From a checkpoint of a small mixture-of-experts model trained on Wikipedia.
Experts: 48 experts in each of 6 layers, 80 tanh GELU neurons an expert, 4 picks a token.
Training: a variant of Muon for the experts, 230M tokens.
Below are experts of layer 8 (counted from 0) of a mixture-of-experts language model. Rows are named router (the router's row for the expert), up (a neuron's input weights, with its number), down (a neuron's output weights, with its number) and show model dimensions 192-255. Each number is 500 + 25 x the weight over its row's rms, rounded and kept within 0 to 999. Numbers have three digits each.
After each expert's rows: "raises" lists some tokens whose logits its average output raises strongly, later layers aside. This comes from a sample of Wikipedia text that the model never trained on.

# expert 38
router:514512491450502546518529482520463498509506513530499493562487473515479476478533512492497481507504524461483500466475559460478496544455512516518527485541486502517504486506502488476539492503485489
up0:475513529481521485469498507459455522541486482511458479486481508517484501467442509511538499469499458509486510508534515460509560487530484511500511510527480500515498525515508548510537502510471535
down0:535522473548532485548497498468477501507462463483485575500523464530536504521494527491492495510451505492496520505499484507501466534504469509502480465521468545496524529498521503507503498497520491
up1:455515485517532490527477503515473475478410522482565471455487475512536503473449539502502513505478496469504518484493505560520519462500511532536481491498504516471464506500494530498495522475516491
down1:525473550464556503476528492534494431507480506517509500529488485475490539524498495474503518527495475467516440498490492492486490539516503460517510502527495456464509526507499460488460480546487517
up2:523458491528503507497463471522503528525446545516503491500529531460470471459530554519507476475451514480448510508534510504503490515499525475460475501500484520490530494528498498472521513550484501
down2:512540473510522469523440533444491546491494465491521477493515508459501518521533488468500512495485502507482463520489515495508479504516504485518521510489472486494490438526539540519503564532525509
up3:494538527479503505501499496520495506515502499492491539502480464469492476505488551481460512495507513496507529495499537507497506505531513487546490508487509509497515505520489491487502464492516486
down3:493543507470467516508506536486495503539495499507500564515497444479477458532510496527471565486484494512528545546518460496475499490501518485477518473482474522539476496517546500493505459441500485
up4:506506498515447518527491526495502504487492481528507485488457493487514480447500516471470523472480522502475474513539473475501513526492500515505544505512510504497508487499438542513549496500467506
down4:486474504485501481503501546466482552547499511504547521495515536537523520475477540514542527536541533502487487531515494497510479561460482535484493516489477474454527512529550464490508463499570508
up5:484462469449465472531496517547528483545536538465498513474513538474506482497484487493507504485471507466500469526494529549447531498539521465474462514494497493529518475500491509450454496486509469
down5:466453457483446477508475470541504440512522488493493496531502524545439512470471512468552512464457481485498511462496512483499521470513488501540502554469479502497508490490496500516501506489488515
raises: "re", "e", "le"

# expert 25
router:498527493508497545517515503524441497545498521471520494525515465499452492479493500500534495496518482484467495508510527481508483497496468524512542491495499430471502515485496497480512501499491458
up0:456508507485536533475476527500502551504471460490542508523509478531516549517488450538509519490494481508517530482481510537523488549507522466488495443533474498485466484493497519490516532512449515
down0:533512444511537504536468493524504504468466525505496506470510497513506495518488519498453534514487493498512475504458511526512476490509488500446483517514538513490479529497485499504507496525489468
up1:508487469549501475532506448507499453510498510486508529517457524521500493483524484467501453493495511495508500501494479485515527507542498508475519546484508523480525531458466544496455450504474489
down1:483524474473505508510500513482480516526534528504542526503462483500477536484464470478462542494442506476540524496526469490520471486543515488498516466480526503524497518516492514520482481502515482
up2:460519504514493445508532465546511502490529493521489476560510523493437445497509482481485509495474500467484488489473487465486504488483500520496474497495521441480508536478511509501545546531527518
down2:469511453501506477487520468483476520539493441481536496529498527514514485538509470507494497487509545523537538470499483538483500509505501501515472510515451488518496499529502512516501511501487514
up3:514501503484490532559508431481502509514540502466462473494507523489471478489556527557505488483526494453484507481498507508491492524470508536505488535543498511493497466516523457488486482521486518
down3:466479531495506467489498505450502518515493527531512547551514518521487488498516475506503490506550528509535472486503516487521491547465546490501501583491482484507498505491451495511511517496513472
up4:460445496526504477496491502495534499489432488493485464490507483512512482499483467481534509498503502525499474539515467478533520521522507522515522513521553482516492483502524480475493534496525489
down4:503508485499500478454506480500496476487531507467486481510480552529485449499493487480471484500483447486527469515483515518463498562481507487502480489478518504511489470546463467538485463506546497
up5:522505490540488508497510527500473440480485505480467534511529516487496521506490479493500510459477460466505509465448517512523492495505479501488542548538516511521497530482482497493486501474488473
down5:472494503467502482480532515454492478513508526515505492554521485545513501494525499509492467446505527512495501485514502506510447528486513511522483541501541470525519462555503487479519511540521504
raises: " of", " and", ","

# expert 47
router:518510506460469538509496528508488507530511498496491474483465480537495462483503540534487494500495509478541489519532505499513524476482470527531492507502480501529488522504487530459532514462487449
up0:519481495527508489506479509535480497500475460537458490509483486481462495478512496558479493500485493518521502465461498488488534502499491509504529514534479495530491502466542460486532495511438517
down0:466490514453482543470508467502524500485482505493514497490532504477475501450483479515510525507517512472476497481525534479535512496481529470529506521509514506531487511496498549496460536538487529
up1:506500506486486467538519498522532513554512514516505462531448489479483521546511488497469502507533511473470520519505500501493488508484522502508502511484514497500450532494478553524503502474503492
down1:509499479457473496454482495509470505523508528486505495523509516546509495537559492528534514541500517497476487517550493482447510522501508498492498478513533494517494467470485505488492464521522503
up2:494472492464531548525491491468446499515524497511490469474521479475505465515497516470533497522472531450507509507563497496463493508463470501496479467537471470513471470537447481527465520500486469
down2:476514470468527475521469471445464552473517527515483523526493524521496494435516494500511545484497511482527516505479471546495505511509502512477458545541475507516492490515516521537451458531505482
up3:487487528535486478470512490543531536496499539524511519513474482467495482453505518496497511517505496536492491481488515483508551495541513463478502514503489500503517534513483523461519507504517486
down3:489508487464542466517489502520501502446461492552510486502507541465521479489505499459469526507515468509513485471437505501436513497476526483466502510517502480459489516515508515512469527539542496
up4:461521537513481509524511464495521503524497489519498471537492476500509476519533532497482491492493487517533494464513500481480477480508484506495482490487457514519463554484509518512437509534515503
down4:477518461491529500467490495512527495521526455504515488541523468533483527501463509483476478510520519513540487478522509538499515508539471485519515465498514512519489507513470464487508446505492492
up5:512482504522543522491497505517510516463463512516491452505481509520490543531469480516531490517504525529478492470512511503458496519516506516497498535491461510507517520504489535483449527529517504
down5:473481476504467474486538515488504496476520482490535497492502478517448491491492503559510485496504530489512531509524493504488511449481497487522497534516484501480477498468532484559468455522508558
raises: "p", "w", "or"

# expert 37
router:527519483459520507501525530538500519510524550489450510505526484516518465481523534511462514479512540473457505490475484461494503527485504516517551495498478494486483515504478466473532494482494479
up0:543514517461483471510495457530521530511485470528485500463492509501494476466473506469538546493461525492473511502488540517506484501499471509503523493510550494509491486503493518518494504495536479
down0:489491532448497536495508485513522485526483501461514511433507520514501516461506506481503510552475521527496509488500485492491548484509530501514528521484476489452490495483500511511470509483530521
up1:461506514532468483493498498528457519482463453479459505502458467477497490465496473463527565487486519508464499495535501524514498508488496502526491500501533514447485514518494470482463487504501481
down1:533516487493423504530510504506514488511544465506500518532486523457465509444515490517479532502480500517519509456522516483518496487511501434502515502526481502463566532501488508552519532479509451
up2:467481484530524449473541489467546516486478509522515485539518503516549444501527483464512523503543530491520513496500482536508508504511524486494522503504524518523507450500532486494490500533445523
down2:524518533511486513491465546500468481510508493526455493546533492492498514509513464537468514513477479509488511469492499454475516514534467493465509494518449511523504524512514464476466512504515488
up3:528510480484490504490477481521466507489515497517512498519504511487507478473539529477492514520558514501516518479490521490501530497526520561512480469482483517496480523504479517496494496497480519
down3:482431501493487503499469524468508492496502511571445479479504482460480479486467505495554488485493523527509514520443506488513506495492503476489456502476515524468503513506476494479478460501524495
up4:512481499496503478551542525474501466482483529526545506526497461505530527521489502518458529509464493481512495529467482539475519435488509526512532511472501467518449524502473501478516532527491537
down4:504491472466468534477494466543499529472526505502488529463488483492532503477513482467475497536498537497481518528486502502469510506517466526457499506536465516528524481485525496561500512502493505
up5:463495538548488489531489493462445519531545511466524481471531505497513516448460481517525512518496498454496485479521481531504531477509477475521508518511483480508514499516494515501535493427503526
down5:508442504480539502509518477484514519528493485481455525467457443521514505539467523469503451502504496502488505501506521508484533510504518554503495478475492486494482497564538512488503545435515489
raises: " ", "\n", "|"

# expert 27
router:538503498466497525480528533502481524498496538526454495520537461538487490493526515496503498488518522485477514521512524471501500485489514527504513502512494470504494499506486488509557517502511440
up0:592453450497490510497534524502497512498495551515525503494485482522472500536500517497511469462456509500508511527486515474555556508514556517505478477496503510496482495494517531497502480515494483
down0:503478531486527512511503532499486527508470508481519482513524468498539552482458533494520491460511506473509500528505549504541491462475464484471527476503487499513487543501526469535506547548472489
up1:499486463512504513511531483520526483524528475497499493495442464517521500492509503442543484481505451463514469476542499474486472528534511531505476462480458474487517490474502494484476447528516515
down1:471480515486499481477534526478486503552450516487513531463485483485492463506469488523521498463461455464512510523510498509478503527494542518520514554496516538559496480497536542485504493497486479
up2:477469461465500446476502531479513505492516499499495481479490502490525462533491508486481475467535551438525519512518486519514500549486481501521479476498501517490522480474475509491475533499495532
down2:531546482502479483507485489509471563531489513529476532494534453549516493479514525500524521510479512491472507482457473505478494540473489527516520480512475501503482496535472534481468487523516512
up3:549493544519495538514535509542489483489467496489494492535531521460568493487519580512499518464525511496515463498532487506536449544508488490454533468453497526501499536536521512511474488476525496
down3:501515498493472507492486463510474501472513497492526512494506487545499521474475503452525490513502496503481485496503553547498485473493494535506505507492492512529463444533491538489535502478508490
up4:468486522526499475537485481494480474451489519523452492496503503491496448507495513528507499471480483515551506499502463505529507537530486510463530535488501484501497520506482515512517541506546510
down4:499494474459484479450465458521459519495465509465497479511514504517457508489558472524482488509485500512495529522552523567481526534509504485519507521486518477479509486512489478546525499524515508
up5:548530461527572530533526462459479450474500495521501491508529470487484504476471516486486518497494518553493524463531498431513519498475481426495512512518471481484486515504525494507522529546513497
down5:525486452460492506518511541469503528499534519465496535460501478503474470495495499489517490471499511472462490537508526484505530503522522491511525521439512533502467486504483516493529551502518475
raises: "\n", "-", "|", "===", "\"", " "

# expert 35
router:553519526461448531481522533503494502498519514514453503508507491506486473502495520520507519476530512463462490493485530490492477501473474550534530479556495514489492510464509484471511459467507447
up0:505457457531554540498488479444511540504436538547555510496490474510494488500496497530497502463484507500478482467493522504531481509483526502510514479553515478483504482483498503504530479497447500
down0:549497469501506479458510456485468527536462520506486499488482517498515447546499479495462504508525514463520483479523509492544485500500485516493506479471500452494514494520505525507492542515467531
up1:507516520502514503454471542479530505521509502509540480510550536515468489478507566511502513465555473514482497524492511502456474544528540514524482497526491522500461482503513522453494512485512516
down1:531491484520446479484499543529508512465517517465514522501542507503515520494524483527508522510522496492478485456479491491527464493528460453562519508520505480474488494551490515499493494514534547
up2:470483517517538516529511510491526525529555534475517566462483507495495467490486501520495510518474495456527484459489532469490489504481466515515450542514533516490514467493460538500448514477494477
down2:480502511482465532498505451526516453513486537504529537540497487515483491519510516488509455495490514485482532460499492499541471508505552506492468512536474515520491488488476515565519446495461500
up3:481507516546493525540486450518463537502529511477510539471528482514468531507455460477485473502480449492477527536500507494482484471516454496530529505493495482519498546512471486508498531508474514
down3:515524493517514526510537498515519487423512516494510484479472513493497464483453552498508454539486466492509481526485487451512488494464483494503485517496472529501547520508513503503506489520471488
up4:527498503494500491516520518507529504531482513470526467551519485534525523530496535476498527526523516519449492506469484510479503471490432534484517510516481492484494490541498539491500517489535499
down4:515506526494503440511491532499459501488500523456522528480515479500504504476507527500479498507556466527511507510526508506490510539492510523508491546497517493493490490500490465492500517502477467
up5:460450487464534479485486507537519496502519494498575486517470509461505519466533519478475532522556549466505514504472519484519519507521498490486490530450482516527501510515521502464464535475467486
down5:460510510525458510472555499501504540443490500521508510498460511488508498524537488489444456450474508460506502502488545500507488464510469522498523512517566502554536504492476520508479512493496485
raises: "S", "V", "A", "N", "R", "M"

# expert 15
router:541488478486497537518523536554492501500543501524503452545498482485494497449513483494479521481507526466473509536498520464481497510501493509531486493525464480499487498481486456473551508511450514
up0:505444496507544478501545566497476466494542468524521511493472460478499561458514504501496525529480472512465498507527497533518463498491518524464474549498491522503485498529508496538514540518485484
down0:491483463528473491472539471510487488503501469470477470470507479475501460517489482498493493542544487502488443506481512515563477508504520500496536475523518488541481480512521504504435460482508516
up1:447508517452531521471506511557486475498482537483532470529482518514508533521513504529515469472506505513555513470459456503504500442482485449513501514514516488529467528551514484493493463509498522
down1:424538467485509442512514519500497463439485540526486512513473530481534485495511470469493476551510476482515513471452476474482538523511516515504528467517461495523489490466479506501531466507521475
up2:481523523477460461491511512529509520487494494559486471490513464544487560500486504496471523503484463540457513468511486497516521530510463544516484505529536496517508518516527452481508505520472511
down2:480489534503510487556501513451529518494513500536511489540490486493496523508517500489457530437536537498512511520498498497533520494510498502481512520500511482467516470477457510469509519489473556
up3:487491476493493516474509524513500467489496496520476522588463467476533461527516538457522507496492489489498431506486547546514459534492502504476494488495482471499517534459526502477488499490530480
down3:484520492472542494501501527484476509450412520520492477554505465494487471470524467495495494491493489491492548534501492470503504486480486450497472492516541490475524486472452490494495484556494522
up4:489544533445491535538511466500496519479514474493477478535439521484497487478496488503493539510533498511515509512510475536485515511511505461543467457458488490509494525520500525478510461507461501
down4:463469494485531490513522529487520468522507512523476514515500488472516502480477473521520518490516504512518504487495475488505497508481516471516468504493476475514552507521501524470494495471478526
up5:509521496474479496461461523486539504500511488487469491492506493491460499521498482500468514519523509481493530484507495486451506497483493521541491499519469487514500493505489482480534481504540515
down5:526505528527519489517540500490508524471464490543487531512479467462476544509473505433499512498471438534505489516486508490504475518491494486504487524540517544477541518482493518555474502491535504
raises: "y", "c", "d", "s"